Experts of a small language model: 14 layers.
Below are experts of layer 11 (counted from 0) of a mixture-of-experts language model. Rows are named router (the router's row for the expert), gate (a neuron's input weights, with its number), up (a neuron's input weights, with its number), down (a neuron's output weights, with its number) and show model dimensions 64-127. Each number is 128 + 32 x the weight over its row's rms, rounded and kept within 0 to 255. Numbers have three digits each.
Before each expert's rows: "comes before" lists some tokens at least twice as common just after its tokens as in all text. This comes from a sample of Wikipedia text that the model never trained on. Tokens count by the router's weight.

# expert 56
comes before: " to", " in", ",", ".", " of", "ion"
router:128123155162080160101088149114087126089200145129098092105145123159129098140180123120121161125212148148086165173145174157122145058092163081110170120061101149090118142134110146172131092115150205
gate7:132135162139096108145117137059148127108089106174130105111139097210146163165135073124101076060157129164084136075142112085080111117106121122178118136156139073152099096137123110144172141096126120
up7:156154134107139079145106125066145128197086077135119064139134120143117104095117090175125116112170101134086126171067123113115105097063051153125117213097075139120160126108162156105090161165158143
down7:088125087092094098122162134126122116077176139152149126089103120176158115055175163093122140053116149121137132108122124085135141159112157156154099128091142131110140119120176151126090085080098168
gate8:117151101098104050124120181161177082094092100084132169089079144130167152142048190135141147128093147113094116152068105120090159193116135132138188150114171091127148069123132119117125070081081127
up8:095086121142120124117117159094216163122123091172150164135086086096143178110175134088078153119153132121153113147155152127159184112125117129172111120143118137096126098116160099111158119082115150
down8:098102084134138100175154160167111104077173114092150157096112079154157181089144056091083129148129131117117116140105088126201084090117149133065121122143149173137172155098126170141126121157144085
gate9:094120135104105149159118179100099100107128090179167090167121140123163162165074127137140141153084174097115112160126099058115139145110130099166125170134161118168130096095147119132101067175086140
up9:132144116091143112051126126140158113144067170139107131162091130210163106112154150161143148124125096100157077136170094078112181144149132141139098154150060137169131096099201111115095188109139122
down9:145181087178118106105137098163162129081144178121135125183121104153151089168113156141142139145136129109121140181151209105188221111086128079138133135192116138091145135093149175097121089133105149
gate10:153086164144168145169070138087166061070138168173149147121088094111107089138170134174137127167114195133142109090155099127117131142084073127110101078146101143124132110137163141148185177134105137
up10:090095123151105112166099092094098154090074097167154111049148142136137121213167062138101123087184160159148045155039113118111124133170150140135120151137110150180151071129108129084096121113102184
down10:155143104127170140160115153078118144088107119056111152142128126113120107127127124137120150125136153024162082067086136132157097089160099161143139112125143126183165103133144098158111075162145106
gate11:140085184180092139122120117089078167154160173086166114042124118124167167172129199129109183127104168167164048175142130134102113115137167109082091137156170139124133105174121166181048129116103132
up11:124092163152070128088136083131146135122108124117105134157125158090152101144170144111135129140120171115080123108136145083151101123123150153136103062132158106105078135127119110149170142129120118
down11:094118107095149126085029097110131074110159162120127108082095160147073096095114148151127211126147061052112093220122084116105119173127139089128122101102140097174125107131163138123124179178136163
gate12:195145131098084083081090074163143100124127179124169163093120032142107160139144179137129189131094118115148128146179132168147122178105110160144142106132122111104160216107190164181182150149141109
up12:105120113126142124149099117144068085113187124135137063078092093127131094110144095074153126097139093045121117178165090039173117133137146147103122148100128101132123128156159091088095067122129148
down12:106165146137132162163143128114100113095173157097139065121135101092025070134200109116147131109099076092090066105187136088126149133156126120196021119149146121119095160177144165130120165095207091
gate13:152053135101152186137127157138069085057138113180110123120131140124090138158171180171087123105126122091134117145181092134161125071134112134174119099116125130136103216100110136200100133134051165
up13:150173129108160137144111152148086152037159120071066073081110126155093134166113147116117143138089098176129095134117096109128164119133093122106167116129129147136197104166150080112096105128146199
down13:140111111189125115065126105193144179117116139164099109095108135139124100089117123156128137080151093173120124117140183160162141147182151128098193131116120173132128098187133147140141156086141118
gate14:178087093106119106109146151106086098096126124080157129074155109118138089152098171188132093111150130135148144087147127110146156170121134098163112109083172124186097094116092149149121098074088160
up14:141157118110122141107073131173110129180166177045100122105166191153166111125067147095134088176123110151144102176070149123148117164150097134131135110103130109089169123153086094142104160080141129
down14:154125151186182056100100088078132083156143182183089164125149124117163129190188108136170101127117147073129142091131097098094128125118121134125128109073120183137117052129152119143123159129106153
gate15:119090093091137080114136148118146139098138124163113158091108132129120093125111132130172152169137124118191151133152184176116139055102180117107103125107129103059123141144146096116102107144123162
up15:105120070135108160167122115081095119096106179103108090084128160118118155112166097141098100150102161081113197115109191134094155125148152079154129121142125128163149159062157072075192124145144098
down15:077149170123090052101070141152089078132136128128144147145151128143109090152157129101152156127109149132114112114103105131101104181062119117104107106121129137120088121125103121089152103149146130
gate16:063145194079154096107121067093098114120108072174082053117118118181084142141101134162066102157110081116120068173137116186205126172088128149129142148122116161155106133069154122177205116146135149
up16:111154114150107177103156183130085132170148128150129099122101164172128118195149163199092114120095145164134121075137128155132142123170097141085184107149112116118136175132141127136121147097161192
down16:167180161130161141101107167163107130147090140085119151139165174112113140131122163142123150105141103058161133158126105094177093114137121112182135148152155180098114098159169191188092150130130149

# expert 27
comes before: " the", " ", " a", " his", " S", " an"
router:155188044190108158157094144119135099135170119123145065142175116136082173101098185145128157102096109174141135083118139171159137058126101109150092198101167142154139147147110141139110175102103137
gate4:195105102130189133133146141125143135180132116103151121097128140093135134098090118110102127070138084111164137128148206089119111125087072151111138137112067069117123138190168064101155093082125114
up4:159200136098139157127096100172138160142163142156127135128077087075135114157080091118126158061128145161141106178097122125098201152100093156144124126139154094130149134122119137112123119134213135
down4:066114152176111171088133110147116109182114101189146097125157181095142109102160105188174170163137150110127115164115099163132164159093097047128119157158124058190152145103056146133124111164188138
gate5:195148065136098117152080126140166140102124147094115141139107153131101145109100087090115114093112100131121085114114138117098064135062166150118122124100145155115126137117075180143110178119147142
up5:163073162130125148113133082116117200150085118151091149103153099157108135119139118145143133117140064118167129111116159066158083181154087092117127142111094147142133133156133089144141118063167110
down5:149169068164150126154139201196172164183109100051116126122183122140158053111059153169108149109153149144179183151123132153103130097132142150159096146105128162125123097160085126190091129161084106
gate6:134157123115197127141113096113113159134166178100137088157180193133132105130144088139090120161153126181136136095097104115134077134142097123099142135085109196134153106116152094085157100139161131
up6:169131157195073113110131101121138144132155087127154096044161171146118104086154080132087165099158146044098114107124116167128118058114106148122125100112115080106160148098140174129122153118111167
down6:075155118103140129090167103192155091179150137115087126138109108125084131096075101130098145098114164066155137099132117096111130082094114132141182135180130115151113126144119105106129160142167155
gate7:177136107157170112075114116141158136118157136118139086121202147136150098110100124150128146054186143137152132094135147097126101137099101145111100154122161096108136100176212149167112146107102096
up7:091152210130129142105165072103150075136102147158119116128171128116137066141133137078187188149097127122105129150062056058081200153131074101144094129129176068102133234141150127090149167131111103
down7:160079114125143110158135109113111153083115126176101213141136085154133154065102139098188157109090125107128067116072111098163091121101125169144121147141084096074119141110113117163136117152118140
gate8:124111159157127170173134135095132123102155147121108097128213113072106083184127123162085149101137159120083135109156114188144164109143196170081139155083165181090156112163189109114120194118107186
up8:022116153077092103157119179113138143134091128149160109115122113109162202177130120084131161092112130105099153095132129099183067103098171103122120071142144176170102099151131099146116117160092099
down8:124151083117129097128136073128156152106127150163106133108163164152132168178107061091116115124133125125122119165155075113168126101169160136119105163143146155086123101108110080138106137158159097
gate9:125119109075128106173079168147120147129157106109132120199203088125101145095128132096141187141115143121141160123177186141152111084125171126102117151100116106151134116127145147122112128130142092
up9:119089144109110144172065142175120092116162107129107083126112154166189139170143178094093131140136107145134060110114166121171152124175154129118067137194127174145145153132126150107083114120134190
down9:167116104132147133131156137176133160124129126118132114104080091129134174117124107196096154143124148075092104101124028143114095143124159178161096114095059080184131093108149179160178172133142151
gate10:189162158097116108103098147120125153156082098178139082131111131116163102187112147175129125129120091117163119098087120172101181162065103078085069111119169157154118170096124105135098105098164149
up10:092158075092152171149069133132111140167115095108133133124081239158114137097138067121055125140182144115098132081181031123071170149191084114111169163193141145122141153161090085111127142124105184
down10:156091182117092083087180088156166065125113124123117104146141155182127149144137135106099128124197137067161095127099119171181146065135118145115110143151073071120180125169129100060113128166151140
gate11:157135127170137180153109113073124174057121146151137129171110170153136136145167128139197131081148153137179145148105168141132074131132135112099139174136154146147106073175127161095160131148143130
up11:100191082121157150115138106199142129097082152160145071185126055151114104091102118120122102101164131086137134098123085122122134140136099086055056162115110064155097170182140108136144131115140132
down11:159165152159132121156133167140122057097111132134153060090123093106093139143086097136111103164090115164104138089114096080150082075145113123156134111090068163135129168108152185132146111083131151
gate12:089134128158124112140138107074153118142124184148181126143165113113148121100125093102124109118174114080137133139125153131184148148105112104108144140098145094098189091091173124121100112155100163
up12:103140104109067119112165171150152101099116134165144124127099176073157138207129154170116181129130090124196172100163141154144156125174149122137153142112131143120161111099127138102145126136173094
down12:148145141111128094188132146100069160157155128093132165157149142130111134148176213129098068134115119084176142146107185126138110144131083108104080141121118126165104173194150184139170147124069196
gate13:094138128077117147115183146132137155107107239152153146118107069129134154147114159155099142189105120165071132145114145149149138105103139134124114100154121111081144055123072129111133104159150128
up13:168136100136114091155079163116112159132161165081123097132107185128202122126090132119130142071162139124082091107097126153145116172082160105130155169074148123096137129152119127105123055159116117
down13:098138156161172203107151145147136131140112104170094149159151138152129141120123140099105133072105128069061170117133125109156085149123202131114078135038106146134124186144133200177119115151091147

# expert 1
comes before: ",", ".", " in", " to", " of", " and"
router:132147134167133136140138080192110126081178091131065091108146095137122074135123102094105192095173173086080084192137177154088113113075159096090157148090106135107102193066126116136138090153161158
gate7:164074102080135097105130120091086160153146147130137153084121110088032115129081076093141107156114132101037144138147135141117108157114104140143176092148166149096041144102112109200072102150105171
up7:138120103128086141119176121116127136146163135105117087151143088126127103126140121097166103159114111112109166147052141121185095114154139120142134076128075114150142111135128153098136119158153156
down7:131131064136107206151127132156153098110141112087118117168165098168141090084118169119056140140154142132126197149210155147061119116160146086145118133183144078116081121159100039148086133095094120
gate8:137199173188112091119167139108112135052142075135143200121131193125149102129142151145140075149128148160131128120108173108127124115176129090107130204103096149154130092119169160157095062153159116
up8:103086094146147128120155160140142122167150148143082120109146196107133119108130162135147156089129139144143059159132147141127105101106117102111146087179050152141136121126202123114120104064101138
down8:158183137152194117147142152159119156091158101101114113133067139141150165120130110203136105094126163129063130145089114174135136146141137138126128126150180152096089165150152130200072134173103166
gate9:109132069090167118095101120183124114048085157134126141100147038133109133119123124111130140069099159167116134185084152113049148090135131159121125131128137115130203101165103153103124144144168157
up9:089154103134128123140125161147193140118127172200117161130077150107128181085154120138143122119146124152074166127164049159176136137129063111153160133127120152124160166168133130087155124100173203
down9:066166168093149090130142128064117150146136135087178083133083140167132148079113080142146203122126139143120068206148096068166136140171125125132086098106125141178155097145125043105123117064161131
gate10:145108158161110122165116113121118074078155125055124090129164099168135085138129067172086197122094172130106126128131160110108137144157092132157154136128106180123118147102193138165128103161112099
up10:097157158170133138096129141157204155112127076132121121102167111052106173147146159107092084134188117107139098111115131107158107122103133106132113112109119176146083183095098117120145126134139120
down10:130161096126155167130151119110131173119129147186119094108075136175150143125141094146048131145174120110151147123095110120163114166107098113133108152105085126171128122070109160087138106127195131
gate11:107103141098114159155130131108086095135057125145186150121107106125092140142126137188140165127113114148128133140161196088149116120150144117100129165108171135106116160140076131138103112139108152
up11:158177131148113107106125166090151152164077085115179125174112144125163069143123168113157113200102110157136125115148153144140106130085142155142171175140148126136125134075113154172084095105045122
down11:153098154123118166089129111091111142150115095089152117077142111129130068152133125102105127125125149123117066050203137135087107071144100148191166096135078138124085082150103140173112177120132145
gate12:178179189122039161184125079098094139144123116133150137117143141091127091135125201101178123189079110182136150150119094149170111140089154147073140152108117085104147123177113152154100140214109149
up12:118109135087158149172142125104121131050165203157208099192106119148123136138145133147173128132141187146152060121104126170122100109146066099155127159110168099088111115189148136151097114139104174
down12:121118127084084172081107155103163149108086090103079106142118135088121071130146085121182111126089082186111119119119175117178150148101082117091073187153157073163099091105144116077089096138103204
gate13:160109133183129137113116138157107097165128119160072135147118163175077121190158205138147136111132137051102144168096139092148107097121208146075116179112093086094170174125150114116141113112090118
up13:127160166105136078100120163088136086160072142127100187154107143089120119127164167085119142105169129133097151119104126214093119136148159076184149134134104084157127142121147086171109118160132117
down13:147106119085148089083163114137094096120110155108103118173135076096123127150100122105199137100166131114129112175175135139152154107095119155132176151209148130086176121137122135107155103156143201
gate14:132161164150096153112142096159120156167145066176069164097131132132079113159130120111171093209133174161145128156174162163135089162141109118112074114090116156121151120105125146137073156125116141
up14:143080173098127202119131086070122133111160133059152166165113124132162135111118067131119117155138101123091156071104157161142122118119097106172030143175128095141162166115116162110131112182173107
down14:119168105160139039150178103116151133150135129121109138100200163122160140155116120113077127112089114073086110098117101132103140125117170117128081138166150143146102115116094095161099128149104118
gate15:154195082156120054127157139110135131146101115145074159133115142097128142135089163118117147178167142102177151153101100178086143105122172111157130102137126115144121098050131086189114124149144109
up15:065133074113101177178114131091107137146058106156141157136126063146087098095143156126168130081145112129062167108114111116108128073154108075134109123080133081169125093153163172104112169098166156
down15:062127162122131169181119115158129134160145079121139192121152145137104157106100164179185144152070185119118095114152145134171094159108130134128142166100130147115141117193106138092064118146101104
gate16:125144198162147090111126091104129166136135124066129058109154094156148131144114128088110085060178113130154108173070115088118092091136085104144120219103138144101126128093161058183099120120146129
up16:159136195118142100113114118056129149131119072097093131117140157222102151165153091178090103161155142024113129109085161136132111145110162141120139112113114123100127201126101132172141119116127142
down16:074095136136139158131103144127130143179144048174105121151120146118095149146150142118157088123118147112133166172100190121105134193092124149092131150113117105129134110148123163077154107110135214